Weights of a small mixture-of-experts language model, trained from scratch on English Wikipedia.
Size: 10 layers, width 96, vocabulary 1024, 8.04M parameters.
Experts: 64 experts in each of 9 layers, 4 picks a token, a sigmoid router, a shared expert of 64 neurons.
Below are experts of layer 7 (counted from 0) of a mixture-of-experts language model. Rows are named router (the router's row for the expert), up (a neuron's input weights, with its number) and show model dimensions 48-95. Each number is 500 + 50 x the weight over its row's rms, rounded and kept within 0 to 999. Numbers have three digits each.
After each expert's rows: "comes after" lists some tokens at least twice as common just before its tokens as in all text. This comes from a sample of Wikipedia text that the model never trained on. Tokens count by the router's weight.

# expert 37
router:566533506505512497593563502532496478473519488481486443547455535486532484364480456477481579455497449419491543487523464512566435526524557540491519
up0:537434506474437492508470425579482441461483478560430505523542576437463510474554490568459528493502505466482447535551470507435492605509568458551501
up1:580487476568453468535479441450505470450528552576568447445466533451481550515481514621425601468560509578539512509457506488556524522532530481554528
up2:499557504448507458584453517520508439552512496549563543416591548458542481489492493518580409476456495622579478584542528534475482410502521547480492
up3:564530455580466450510397495514608532466470570512426485549510495485507504481443515501414548445490463464518504459464472585596639414487493611511500
up4:521480460517405536477484521544539580614475521476484445530414426512449489480470482416555464531520517372541504451452521502492472514568509508416562
up5:499571519555520516510492472525471505545498496497450552452509501464563527451490444504542473621417465429469488581515455513531555511551460549455465
up6:460371487542571440503473510550485388587550531504475483481510532479429540520530496518512506541530524486493472525445561500568456540490430542503479
up7:514473488509408471495509534485479493415632460485542528506495542561465524422383574531418625472463473531527525565507447489466628423536501521422474
up8:407529510533475537470477517515574467524484563520444466446522632564465569465495537525506560477536524446636459437500528459403528477442358523499537
up9:567505448457517508522490511460493471415545537536494393624539494428503489373463527507510536539509490534464525453449523513458484534503471428521435
up10:468483504565503514486507504564465549506455404535486460394515449438489459498545460418565525443497492506519475587578600530575607589366457519495465
up11:438534493522525499544493464463508585495470456539574538486500603579482504519491475515471466512396532497498516387479484521500604459449493478458505
up12:610620460422554502518533528486526511559471448554567541495403517510493457561433386490447526500499541564435461466449455486498482348546540536617577
up13:530473533521455522586543584484545491468497498456576533511481475519546514474478565559544498476382469515568420518508407475490509492463507438542518
up14:525461547516505420500473561529544573576590495497502532417531486446463552411526406498496547529567531492530479429532458532440441484489634493575490
up15:413404551565435383509621519427575387490463423490491448556527447472529541450489526499513554482529529526511449401605524521543575519432534575527439
up16:508521541431490522447524493495526565514471519430674436545526543519460564408511524492452492469601492484541533443439490510537436407536519439511491
up17:547572464463489508555607545495548537454510456468474513556496548473425420588527480511534482464383470548475495496423502495506503474579539519516446
up18:496510510475516362533567528510447474464455456464497490527520492488520591478520514440511575524436487570441485515453482582431487470420553621529478
up19:440483598390495441546542500447506515537596444523471526584429521475459526436471523460488551461495466502434505442550467496470466528605574431414527
comes after: " ", "1", " (", "9", "–", "0"

# expert 54
router:540507487448476507525537413527601496500484497508523432535453437564639500442507453491437526492447514502533633406457452509519463523437507471539527
up0:513582434482510495509557481416488575467498490486520516486482510541613521489442528583523485414408476516547503488509467610564516459447599526525476
up1:579416465565512479506516420494518483447488500440496476572538440468536510555441527509515355478496526519537401517458414451519498517542578494441449
up2:486458508535414501515529450437457430462566526513521401546479538553508543470575503439500465533522513476426504511475525544473588559516519488444476
up3:495548544444384525515500475573583485491552591526419554502481539456473555458414338531458576489541482477453482492520431544534505553452511462582467
up4:477553485450521412452510470446538408480542619555511486508447406464523567436549464563425547520552635548557546531518477552567540478574548466478510
up5:680490498541459474555469482476487522526481425492524505555489428491545520520493476486430499463431576467478456560455428489456535520464362527440501
up6:589436371498581452525435491489597471454571490501519503485450454512393432406435468491497532557479552575550498471496558503477504538574434456447436
up7:526484516469572513477487423556562537488565415537480516562448534523421463517612547405421485478469484523494494580499501511464573484459526514358595
up8:516510473545526473399513490521461575403479537493534482442419414558504448468516473507454505480533509558554529587507589365525544498562519570539493
up9:447503514482455528388534474452495511428507566538566453473448463463528459524446604523491444521482525586512441412546488554422578544469533546576407
up10:555442443475515542536604483484438479510465567542441421488474514531452492483549629552539619520547439527523636440536444493491453410436462480479537
up11:431509532599572466480512507501536457483503415465523551491447493611552578499473543435446476549381527559522508428467551499468500496504599576501495
up12:396447430561473527611500487520542452362477462511478578495535433518521466530419525555476584495471487507455520527500521490433431463535481527504507
up13:502462523508482453528482388415491431499499564487500439473485515532546448553525456546558521484571471549444574557547505463512514532492542429565539
up14:434484488494527448530468466576567475546502497464444529445390419562522532432510538535423508478381486416460515562455422595501496492485511499480465
up15:465436545502442476432468468561451563528624595415493447524514552468529518487574549451510512497490473582502535532554468449531554443499470483564636
up16:516582417556551441436539511557531497508547454497492413490511489513394432588451450407459504443434593556464508422530527417516503573422542385553557
up17:464535484538510479380544508534558406494584557498553456486554589402521493467447537509550530534504573438501545525539404640547560450540579496484493
up18:508494529581466468462514440446439502470499637426493491576530588524450541513391421615480502466553519449442510406447487562504536487496544508504548
up19:479456574477495530488503527557421423578592516444525490474429370550569512634485491479506531485504555487495558535558533518582544501431503488390473
comes after: " N", " M", " A", " T", " C", " n"

# expert 56
router:458476572449554503446554528547499497495567535468544498551455542546500460389455510488435586450467459501443626425517507416526558533509456539459496
up0:427525530491545456570516604499541457585492467474406361538515461463484445510486505568522507499437424556542433579536496564499490469530549512464461
up1:565548429550479509508516616373548444483531420568563475456440523492530504441564473457536510545449429476561527559519484529439522447479542506503439
up2:493547494519477572493511514518499498507507574462491425516410559442544482528419495432387448426492501583451530624388494435447529507542427555529556
up3:431506517467593609550445522561464557490576470539542600496446563501570495537438433534516620470524585523498471457524458504416532504438477523491477
up4:494502546414458481460475482530529497544480507606554477488547628666470542501536520547531497503495551456525492402485465485458530514491515450476561
up5:497451483484500519506532505509565533428543464594546514482440479499453524493505455592406506534475538469575589452544480533534530501473544477555471
up6:470489619520405490511499436500483544388470598575437599570521476517490436504430466516521510538577452445471366474504411504498468513504494500512598
up7:525527467526465502564441499561541555482434464531540429434513520548400579468423512514497560480530471493456448461461516500523441457486468435467504
up8:450449476581524526438491444552447492553580514497552547469571529506611557486547463461472575479474432462458623443548522476439566450491529555527478
up9:520370510584508582506611486398523454511463568520491496443454518477531468485426507570387489469469485535555600589483468557522562491448486449556480
up10:552467399495412527509495496505542498456569347452518482454433548481489560499439507495490582604439514507527473545498531487537518453483540533435572
up11:536495420481526450433593492463546527542510430458447517534455529520397514521458474557507478445574482449419449518402468522481438480558515472584505
up12:496437470568509474549493486446523541442472602457439529483394491495578486514464490457471442470536450511400599532524507485482491575493459532437482
up13:520436544483471482457557420439521507484445479576582476516471612531454460397406506529589480472443459504452459484480474522478541534516468578450496
up14:414452516496506461526449508423444514420490498496562477614463406492451550527446489446507557549454606459478393412543510592538527466604499456493498
up15:574528461503558485509609537474547571417529522487431478371502445472533421575422474495464551490519510466446523581552532421495512463514463431460587
up16:492493448471524481460511585462381489477490476551505555540471523461516449443499466481539488517579408531561546536412431511503521507535569514580584
up17:516451462548485537477425472522393457440495415617489475441542541538435424458471536488437486518558451547484556455553427489488500589491463549528485
up18:497504460454521500493479542531462580529501507460508459483461404479462464379444468521450529432428557622434576559480522555477460523510448491446429
up19:451440528441443474453513526511514414465535375571468561402499462595542492462605539489453559426525470457463586524512403500507505436473444544494509
comes after: "\n", ")\n", " |\n", "\n\n", "-", ".\n"

# expert 16
router:496484483459544480509502482563518596505395588468548487562578579576554430440459435439489511498428475529466599469474460538606506489558512553447532
up0:530518515491478541519486604532444515499509462499476477463519587511476584550375508461494555514451440545408501646402384563510478551536468433527476
up1:523543512469513547534592460426532528446417556571489525472522619491456539478524591509622498425464503493547492507459391596484522439459509413639442
up2:450396354459534471530522396473448451531503511515523565524437549528500465489383565566511439448431588522476559502502492574401452510526514519412515
up3:451492577500530543565493516440498616544497534527474439580574551449538479433560403528409650511519468531502538495507457494508523445438455492429455
up4:493521574481589546530515527452533520561468413394499370433516456442471442494548539504469461537500398490527473510582537572427484481522489466548507
up5:481521453510510488593502393529483582558409537440557521453564509471501528518519539437495586532440488475488472497528517445507461481484454567454592
up6:502541461437494474377518518491475508479507498586478545562488570526516589451510511505531652498459510564488495449444512519388440522512444510554488
up7:499496467495510411479435400516554583504496544459531538535450525561481539465484561570396520486467448524464482394389547479491451516499625476418583
up8:465431515473447563592454485513482575465508551442451489514561546511532540434489551494555461471566483481470525500500453509476458489557439452486534
up9:500474455426510539543521399512519560407533429561530527540541546522522486562487429555542524503297522495540546480530450422499478500473498524479478
up10:483553493429469504499512563435613511510542480527579500471491510552535534446522444474559459528534515524476556496546455493446446513568500510511494
up11:407385518556503441414468518534397446528573574492468535582559548447431590579482493464463558476492519514461411481520439493488536517479479442525448
up12:412586540458490460529472537484527570448462493425533469557436487467442470533551554577508376514462613532548559506498522546514495527492496506557519
up13:543445464529459542562516504537497523540527525471516490553475429396562577592478522507390551398519506482604402528560473402478508484515514560473515
up14:535416463424420389503461464546532470449503446412498563546468562586467473439483461386463401532497541566494550547583446540496531557504503627553472
up15:502541464480540532503513389540487534481395464435542517489556413551600412501396425492489488491428489546477464587409550437478488536555512523460460
up16:540496480513591481496585511509485506508484526624545515482452552428483494499328503539581453521437464466459475424488549567533504529399556494452423
up17:495531413640466571593524565483557479540580574441464503501409500476495484479498386537548534544508501480421482450482484482519512433411481473497508
up18:604550562475509520429590526528511550452514426538520465516563512504484482458487462481472477501546554412454520522551478525438614433541507458562455
up19:468580550510569511476499524521559555530590451542507544457400457622590575406496461575573484514473560466498458550503506467531480506462454525417444
comes after: "ed", "s", "ing", "ated", "ation", "es"

# expert 34
router:598462453496454449509482559534498573508489524487505512484460552568534431478521386415483504420476407402474589484583454440523569513557446600513546
up0:453510549489577497527457623510576559532463478585420495526609542459464445464497485508472406489526522455485527456487484489522508526590479480491432
up1:582530459453566496479494551492499538477457421606495480518470544545579470520460451471483448492435558448573489555461465463451520472609500488551606
up2:572510474543532483527476521489529494465513499446429455568480504527496397556517555485486485476459527459402530435509471468527500553559534479573499
up3:499521513573561506516516490528417500500510487489533549552532498507524477528452488550605559495564513482454462494485543379495567430478547550499585
up4:528461489597520454494516578513435543477490553541499488463455426457516515496501513447399465572575448499552627491463468409469573505498521491519520
up5:437497484471455513518494464380457466554562428516497426491546438569473490501495451486453574519506441478460678533596446484467547464546554472503515
up6:480511495523449543562457434510528478532441506476522468438349542434463516493400414484453494444449515495517607473534567540463575550505446509546505
up7:473556531503500447533432535411523581509492563564445465530487497562449554454420423523561550499442482431493612517492548579512555493579497508528588
up8:519569531547497579387476404589413476483443423527497476490569438523543489510588503491446529511435586533547438557458540446494504492425450499473519
up9:486532466458443452431530506648459485554480415556438507470515450490477448495447498435531490538479392449548528536444442357376574488578414481447488
up10:414545490560526493451419564546500469439531527330547455509480486382574530569587506540507488474521490468477560385477549457526524533356457528434512
up11:503443512486531466462485551416419521519495455483444518502487513395503411432524496534350565538486429484529504513544574494446582569538506564526422
up12:482469496545499500492423488487509528329518509463428553471410511578497465478571516504599450526509538535502520503585441489531524490549482501547561
up13:413517488470521504438457480427473535478445566505500562597489536463446479503586435450499535436422522478397521530476462440567528471555442518556615
up14:465485468531543472538457486446487473552488434466538509465463568498456586466549460439533480597519465497480641552504425403532508521521537524553556
up15:557455420549493428455491511527591590538501489459551429539497687478411516499496422426491557511571531537582501457535451480515465439460488523431597
up16:448542470491533539556434605518520536379522498498489504554528437594515468531521492475510468461533482502486485513440449509531465574486467449439451
up17:513542558531576521583569470577472502429433590405520547485581580584525492440477548426490417536557488470522444454558484537552512486559470494573545
up18:468553472520611589417529520420515483476554428452439515468437502548548468529414629464462429611536509534416523502457511541532475495516520503457454
up19:466491465489511492527471495504438542488601497569379512490582554554450465533511436484552548478542480563454495434487495415482571471551489549483438
comes after: " was", " to", " and", " is", "ly", " he"

# expert 5
router:502508515471476426468516502540548556553509484466527476512527550594482514399524423517546611483455500411459565443559491435509518601543437560462520
up0:557570528522415625449564539555477475511529558486516499473449441513435463399471509584477552448500511449540515509466511497463620452358504430534578
up1:521486534551528461526504414484476513534522481542465461520507442493467491435581447538490523509483434544589493556442561490513535451580519531562407
up2:443494510490489586489484467544410511525488495417507416606516479528537528381498495543512530471483503504558502513591478496506520463333466603510556
up3:455513484485444504444590417526502574512510487419494537501434449549541500580498585520537470414563522442477472570531426524505585510521459531604410
up4:481502504365550459430549501479449467480520521502542497530478510476515555507509544616544482460567537400537584352520502480400486492608465410508449
up5:472454497416448482472463438515425442525476505504544552585492542561520532537541441535517639394494536521568496495543482504537479442515468487443464
up6:491487488544470534512504552530447458503596504475491488617556465474373510527474464521539438529465418552597479546494504469501438509528455505535539
up7:493505584579653447460491546528454459531466544537555444512468530602445512544469429547449500446529595458560463556493434518529541512545516534466458
up8:501528525553491458577497388541498527452389536524471407592522596498481489445502482477486499524549469597509496475468589600441412530524539518453453
up9:554481475521472462489577580499436502583462480496442536493494460490497585460384482492405436467467446583592485354516465510502505482473505522507411
up10:483497416424518546522498467521485547516489542456518486538481541458455507432490522400590505533541504425480452581519476502510507527441517502493501
up11:533480450571508445595406474474434572516501462539553516477552497488512494419521532497515477456492444593407409551652519515513518477488571433505418
up12:461478526497532499505456552478456457536567405549581485554453616412488406556517495480505547553470511521440520574555511564472530464441488490499461
up13:433457479496456517519503517508471497559417449488473470426533438460482568554569403515535521474609539481516610424545391492503422580513475489574519
up14:491441472503541550483522492545494467538512476467540553429526462534482504467553530506444496474525519444518502411463473609597486466332475553503490
up15:495471408565393462536508536530455548598512470476586462560463538429488410506549431548472438521439473458458455411553577425452558613440532540509554
up16:529500518483401470465491548450381475461440494518520449536421500473461512586507428507543507527497518442580559397420466483479507433455502428501438
up17:464473490546538507571435551552499534529456528474411560562501475498538480569423500525579549517484524440528541526419481520560530545474529505479460
up18:478514483469434573534495459496530591426537465477501402488502623465610516492415525527581460490469533585583497421486506481472443480486481480478523
up19:557508457574504491536509486455437485463504625510491621442512520426479539530442477456496536465529512595448466521480544528498477555525469456468448
comes after: "\n", ".\n\n", ")\n", " |\n", " |\n\n", ".\n"

# expert 47
router:452532388453530549594568508466548476501483532495528449503524531569558437478491506482460558407411421516545518519447452502478473535545459537503522
up0:522483515576516468559492534530575523507459423418532509482501585514492540406452432556402566423443569569534442506414453504500442458517535562521531
up1:555515441371548467519524462488545503455556492552537536482526566433509427459433557435485504497398521521552537461505573589494563543642444487556579
up2:531526452478584447521498642408540500525582567532447496435459450482539544433454507550448537573439554477584519438521488476507419442506561563536498
up3:466521527466516518476509504438498431493478519498467457459500643493521411432604441499542515515489465496461517516452518614564477603584478521410448
up4:621540515445507555530520539472538653519539480533505495467458509456510527529540538539461450505517460541518517492500471516415452395400523504453556
up5:411584481513523426467481573479424457524571536509518487598518541487464533531530448452505442619430484496518574516475385498506552510606574444551511
up6:612521526486464490492597391475522554559411478529559470598462548535427432536477385535580518467552516487560459482517529569520538518450530452505507
up7:538542457479562444391426558527557526449455512518556488555497469431478433397513474476482487516498547516524493446509516513508568459400460560573454
up8:412491523514558380485494448518417485469592647457487545463565522497471509516500468490518505545559512502515487444544485497416567528503556450485436
up9:502503467477529579460472533507530487500615505518509464462497515479494487513478450513527507476406546517484518468507442599472584411474491538553479
up10:521572682508456441542529498464451511521519445366510526485510543476512488536407477477534440520477527553503443487493469573476551550487541530506495
up11:503628388503517522524516459491509518557566565493448421483483468502562486494487436370540489500485413508543512529467491516337507484392413456520476
up12:517459347392465455512484448536540491530530568413492415419492497508523486503463469491523488517517491476482544437477438464505493559498423542597499
up13:536567441570518421506508599580431489549440478512477443586470501451510501450403448516550465400455381509548514473510519569526490478501485524482481
up14:460504420459515498599523485448466444434484585462519497465527505464599494551568582474393495547466421522480513501566440413571461522496505518524562
up15:501507467541498455534499446527505484542435591529529484600578427477420486452428559509432416505476541461518457484542532455484450449472478495527435
up16:477417447514549496579494466529506503612469475467434467384401476596527450556552452481548476596474574544492538408521482540500591480494439511476520
up17:526437441370513540372500422526540477469558571532458398372436565554471470547613483491542511444566545526486470498556470517447483532566494494529518
up18:530530478536639543508466540477436513547536482546508526504396549571533398442389509505480469518457543555555512412598542499522389400444473516510478
up19:502523548565481493474511365491415523419509514457538394562584534499478458442541351509460524492468510489486554558492425459603490466495500532501614
comes after: "i", "u", "a", "o", "j", "in"

# expert 21
router:484471472381580497439504492530517522481456557464493473529524553534548484473497493497464532497446470453418601447513498511491526549554556559471497
up0:501497458571481532436466475517475559404548533560462433493399499506505522524510650501437501545434530527493477523493557527421541470445567519485427
up1:489495447502535532440496505466427519549531524547492520555433545493505531423433594508467680510432449529435511453535466497572582535497528547440476
up2:516523508475615512510584498529581506499509484557498545419441522530560513500573443522547551502511533508482417395439430452525425494500434557409480
up3:536501460438549532487436527478497474563462477463526491443469541538407462621453531515541447538464464444589525483571545522465513476513497516551525
up4:487488418405429523537492503504491541447547522478463538512388496465462438504544542509413464495489503484449525441480471456568475482569730511431615
up5:520494450467571515491515500522516524453527555558512516513629499564498495482458452478543494519462474520461561573458544527489466461483507634555521
up6:453432464415499572608533471502513532507484457438470422542506516538461453555454539530505495533511512546496610529496481545472537520604500461505431
up7:541520521426578494495458443495509546482563509517465498520477447461564513603487485500541512498408497504570446452511555450510587518499476485517396
up8:507471507530417576512543485451486489455461421430453441522449580490515586404467459522506603509359493589458511491362497516505571565529565484515447
up9:548417511510500474468501471427551527494450503527596506480425495459468525491539527500512520529497555564494456540564551477578492502522586569471461
up10:533444474396479477560497513517497491500438502469529515484531512566626593488452550544485543496475582455596520416450480477425461479527456481401559
up11:550424423518512544505492634468568524513551440503514488450434496415473527554588508417601512553602542424498614545499517501556522471524511512497562
up12:502477501488482460551492499505427479441521525539501458463467669578526519511504579531529548490437498538463511513540442552533475499623493515480500
up13:496530539477446504576482508485544473580595524493473513556538484563465588476482423496540518355483518491591529532543543544433464487423420550556486
up14:560602497551470517541490482528397473481500519468503535458474497412545555500451555464526523523609541540500544391454564494527457495562522421489528
up15:497513492469495392527476543494582454510434467543563483601537482532567521567492398536501569516506512526430531527543576468525465516485478489470442
up16:441461475383588514485463422519465498471554406616500554494489472511517532558434431490387549532320578497521544466550537478442477507477475412513570
up17:471410564501504515368533398480525485453453503512574425492437501485478494492451391526566585488564513543576496416558556518501459465455556450498567
up18:532454488576494510502534540479449574524341552380522485558510478484490446543459544433459477439461506551444518551514557416503518462546450563618497
up19:456499415463497618537501548413483510552516544466466432513488549526587490562484502515466508471491540538447489553607488508451450504492484595526448
comes after: " |\n", " of", "s", "ed", " in", " by"

# expert 59
router:460522513455453514517561566538499501540521529420534479593492497586518449486483457448529565415491406465456497388498511445578516598461528604505543
up0:526384459536453406539516575496523524488581517537505429467602456528512427492418525537490558450484495538403519457484537503527448475532519540463522
up1:459518434480455560458476476570561485459546454409554499619458577452493577476458520563516523529492573484453526486507452457506510538489529542468596
up2:526538543514531391513480550538448545590525639414487564525511473488530565467488423486514540470557401493505553438576537517515556483499538502511516
up3:476490454498518448521447509512375437556520570559524491472564457440496554451451472563519435540518513457480614457498451589463447579472472442404486
up4:579584480555510461423485550498418525464563535598518502508418454464412550461441508522490490512476438435463490449544586452415584518425550516482438
up5:497434539448561597536545435545563468488567471474466395454541513584480552508594544505525437484403568508537541554562481506504495530463505495485637
up6:519500552451513501540543541612507458513567471461465402460375525468503496450521554545528519485466431428511494497641492468439468542536494492472480
up7:505410472463531483496435541449558529424382513514511523470478491603486480513396491452513500538444463559571636478509563472454467508464551485569564
up8:530441491542463454556507505433453445606509494448541605576551460510515428481416403473481458484511531449466514510500564470475593581517498556464379
up9:521485477505474443486460541433585561430512550505456433533519590527484490476364508476476549428442515521541490458508545560582508522526471542426566
up10:523584510458483512531556496532386516512485554543612465523505489454572427542476445510574501471412505501435475507411480423459491564495516546457485
up11:489525410502575449529490361515546460437526413488440478553433581536425458542524483503467551424494541515540536442456474494436580582470495508465555
up12:388470463515535472485549499513436570430469434508478478461520454567401490572479509492629520437472413573492563498486572580527433556518457448471455
up13:490537521494458562492553501498446576455524518384438554533441491520428466502457522566447528497555532549477488534518514473564587489504548560544526
up14:477392548448499531610510543513528542502588487518584518507482540562537470461445444480632490468515469551438498492600466462524512549407430582508428
up15:440555551509443451574493491499446506553638411536504540564460524499516531471511518500521540485525415505505487507470520537504464559595413489440474
up16:479446422483485561511557519561502430482403475376541471540542468467555432600541495545493520478446506520504540479499401505513507447471538444560480
up17:585444507445467480460424589577477479558495507514474588553551459571537508415411486426515439533448446471511474492410517449482499443519532560610508
up18:527403518474515517491481512495571539480495457615523500569581515544501531519460486446556509537485543457599442458473500518458533612517507452553454
up19:388466607492459499492480423528489483505448490535509458572502577501473461522541480534453508506557603516533496582460393603479483555476404475500575
comes after: " B", " b", " H", "b", " F", "B"

# expert 50
router:515439538518442435441550529543534574525486572481564481506480532541550522472441504404419555477441450499473606446502450493498542491509510519497574
up0:466492533484605593456476502499506389495506545443458470427509460624444591442476494400516475548612546588447519444458459485536504475479525468518432
up1:461452646469512457492577537509532445396466449525560516536472460462476527514486619504515534482513528491423516550513521523462466466453491476494548
up2:512459530479452306527493446479482517453533480537478552492476427592499454533535484577474555505460486435555543456465475541419529540568605440429541
up3:461532578538549377476502456470371484495514624535526438522452453515525515489463443619446399591387475529466431431493472548534571460500510513488487
up4:537515484612461545443532529447439596487495529427481504458469543543526502511496551358433467532449420388539574540496479551447538580503403482505514
up5:446520443408515504469440525494501606452504457481493499489488585467472521475453480546529505506513448424406508482495436526490510420445555441486622
up6:471556421506451527498596544447435537494433500488529526489540503580522466528409504488483455498489461586536510516427464504586491515521563496462535
up7:491450502582477429442444546591502476576399496528518478518528515529482537469438479417467523601467409458509552553530516597521547439461520548534550
up8:434483566568429491425534567511560503447513453493502542562391438451476403453537501537517465497525441511458430419564579473554555509546464506588533
up9:599518432487498495519591514467479497532437540492520432478489525503524575489559511559376529492553518420478436555543500522543456528556525467630550
up10:598495576555491431550497526559518535564455501436599481480393503484492551299473535499466601502420451467410511537472515538515426527513485525589547
up11:420435533473523509461512549449527559497587491421494561450470394495560500469447512572469573582527445539473541410433531531499463510496525458501509
up12:553408549442530479506465530472508513525543410561431462442512509479601559486473536516493579498502447504494530464443421604373566422425549431512549
up13:443498557527574467503628439514603602519457556494451481482468466468492546476437452487502457446426458490560440478603588461466429431476499525471444
up14:576604455479505521568529575468540546419483618485492555518497458505596480553593535434516491498451443520414514464484534437510566430468509480519502
up15:578444528510484535393531489530557524614551492591489587500498530506452552509558490460516462532486414536483495480497478503455471434420559569434506
up16:499466499448442508443423483535541563503595557504559483471513461531441438496430367529539480517430560491496468476557554546481578464606462539518573
up17:554562486513548549537505432475539469406493429400472462493498582487458513454504526465428582452423555556541423521526484539511478467541512516508399
up18:557471507511553591554487558488473509438507374534529469441490495565498507426506568475419552579392534566388501488515456482442499526395477475468491
up19:500605454438425483480495443528550354603356456424528472525498585450482534488481539575467510532462438509580464455513509466570466473514388483487563
comes after: "-", " the", " a", " (", "==", "'s"

# expert 48
router:537529503456458460550486542541496516508444437468524485473462521519603455491513512503425542455394466493461538435496515535573485555516569549404465
up0:489546460516536503546455463587481468553483496506495525463399487417508543475545453468518520631421551503456517432617462605515580583470488473508531
up1:451496514588549497597496542502485485590540433501400512412529516537409558496422509515425425506521484455467533466577612481412480520513551472519487
up2:502478516493429456485523463467494401499535431481525517472429543548519421419404437431486490507505628525504512534442458510476504582535451553486476
up3:533535533490473531484498470442501427466617521446546369494449518590541553503542538516507544382460524563554492592403555501500521558424476469497430
up4:547527527458506563443553434502494476478509518426518600522529456425500419557465497442495531483455547537467430472481525545344459512516553558437453
up5:560550498401536544528413581545556516493450544529438471509448474557413436490466492527456435544500455456507491502517471536502519557470440493520485
up6:480425468497495501506457521428510501484537530401483515440502535382601518483463423498503541502505574463454551524594508509504563640487554463470424
up7:477400448570476457630432556495506484489544464504500443478537427446477428435538474551426517415496465432481460472452467560403556487479515567497443
up8:461410415429486502543550459474484514473529492417429470509478544487562481450572577547571545469533590562485532541525463503541551503585547475511546
up9:488426521501527512524427570512522525460600494562597546392508369530558415477510403431493509468493535473558490373526502448492546511627540555544438
up10:570534469459483469437476527497510553618569591512427452545451417432433568418450491601537553529501529502470562510481512491488401452427525487504451
up11:443484523571470468509508526384449489549564506505523462477419581464540453473569546454459525566457459521456547438485419548525505560479495494472547
up12:568453497343479523491463520386543458537494472496512576475521476502495488538509502503476598527563480484456534476412445544399504490465591478526511
up13:476552515471455569392501539467520541389449585551520435516432463456438489521454455454493556608582433522483502493434500538453433474511436502564419
up14:518426494478525539523495476528443548509454597544517291488525529446600523494603584531494519454534518453486507540534448525480484555398540449542498
up15:526478502568503551471473444502573525450405434485484455544522547480505520477515538491541643461485392514601527508537450477476508480458569492489388
up16:488494512451441401487495505488429505470552428589593468561529431463601463432446519397465475471429497522598574450551508509454538577498580469497496
up17:542480460493499494605627476523534562561467493547533433569437453472434582522448521488575427437584449542579472405519532538518545498487436419526491
up18:549465398433523588548496457464477448506546425449510531462525535554473524548475599533571577486468507487416417487475421522490551547449520526487395
up19:518528486548349489399456449542509536574574502444468463499556539465477534590521502481540615517510393453549488515614512514522531526517475454495375
comes after: " R", " J", " S", " G", " St", " N"

# expert 49
router:477504510452595450542607580512464510434492542482548498470471481566530487470444458492479561464523407451438496465500488423555478522447525602470482
up0:450523428431465523524478495490464487612493553484454464467463455481520521517415509453584453530461545462523486456428474490546525548570496530522563
up1:494432486479469489507444427453449582467535510442364482478512440500547451398471576484515448498460529541548508437544537428494537523420523501543659
up2:485517494552496523477435512462533560461400547472506560569510478382435633530558398495455493563538564465612502527499519544462560407463429589495526
up3:440487570478450487500447478563532428446543533492565515521532578538616314422483453545458488567483473508435418486506557520459536500569465439513492
up4:519470463578520537534445557393497468501494416460532501509550516382462451484386584352480522477435477525504492490427546546465551607496527477507506
up5:537460529484495478522472427466512470492499527444486479656326499561517425510432474455506461550590484555500560520417498430536464535464500626447552
up6:518439481472455464459602522475512459550467412497475452496575560570585519494500488464425459461506557537498584541446452429512479594498613508526484
up7:549538475456452464413541453446509436545527534589544561572423438546462412567464355445535499527482528511445417413513575453498403558474533555503370
up8:462410461424516423476492466491502467445497523480469515477510581554582483496551511515403628496509495554502510561543491494504458461503595507514509
up9:520429533611510527528538573497429416518515498482490518401453449519460464516551397455506460466448493495509523507473460574545507397517562510489528
up10:453437496587460515478489560609575583507477575530551444543510546527466546454417492523416471511534454517532509581522470578434473558490548481590457
up11:455518473506542552440524556446524400476565605401512457498461403516471468440451476519407516490521591633528579517490471517573461530609452480491495
up12:454417485583419464560465383505413567475499485533606469491544475543564593477465479545549430542535500502592581543537525537510457547544522414428514
up13:446498520582526533503496509557485457523522543458521516521486440535475529506562416465478558537458385568426557491553480506486527518399587394558424
up14:538483526473487474407598508498471458498517588564389507520560475479482458477536470472561469565477414531556524528481459528396521469508429543424508
up15:475530441534524453472532455515475521539495468476576520524525519481595525501473496476445503467414522522516457580536552548424565502457407539507541
up16:588416491533481484518526544421538549520515602567554508471448467501580484500600465426519484524533545486479452499550501472484497497559513504403518
up17:563443501500529478540449530463538492443359539493493394493474529565525445565581541493508565483519561435504510408455427447481563573641474479533450
up18:528489548502486488447518493497391522417541605473548467389437461488444475539426491534575531592529488448426539595519441590385488474443430470478573
up19:495477510533498482600506503468559452537517462545567527438519477453557427528540452522547533493479611509416457357551545546522548477404465514496493
comes after: " W", " w", "w", "ow", " New", " H"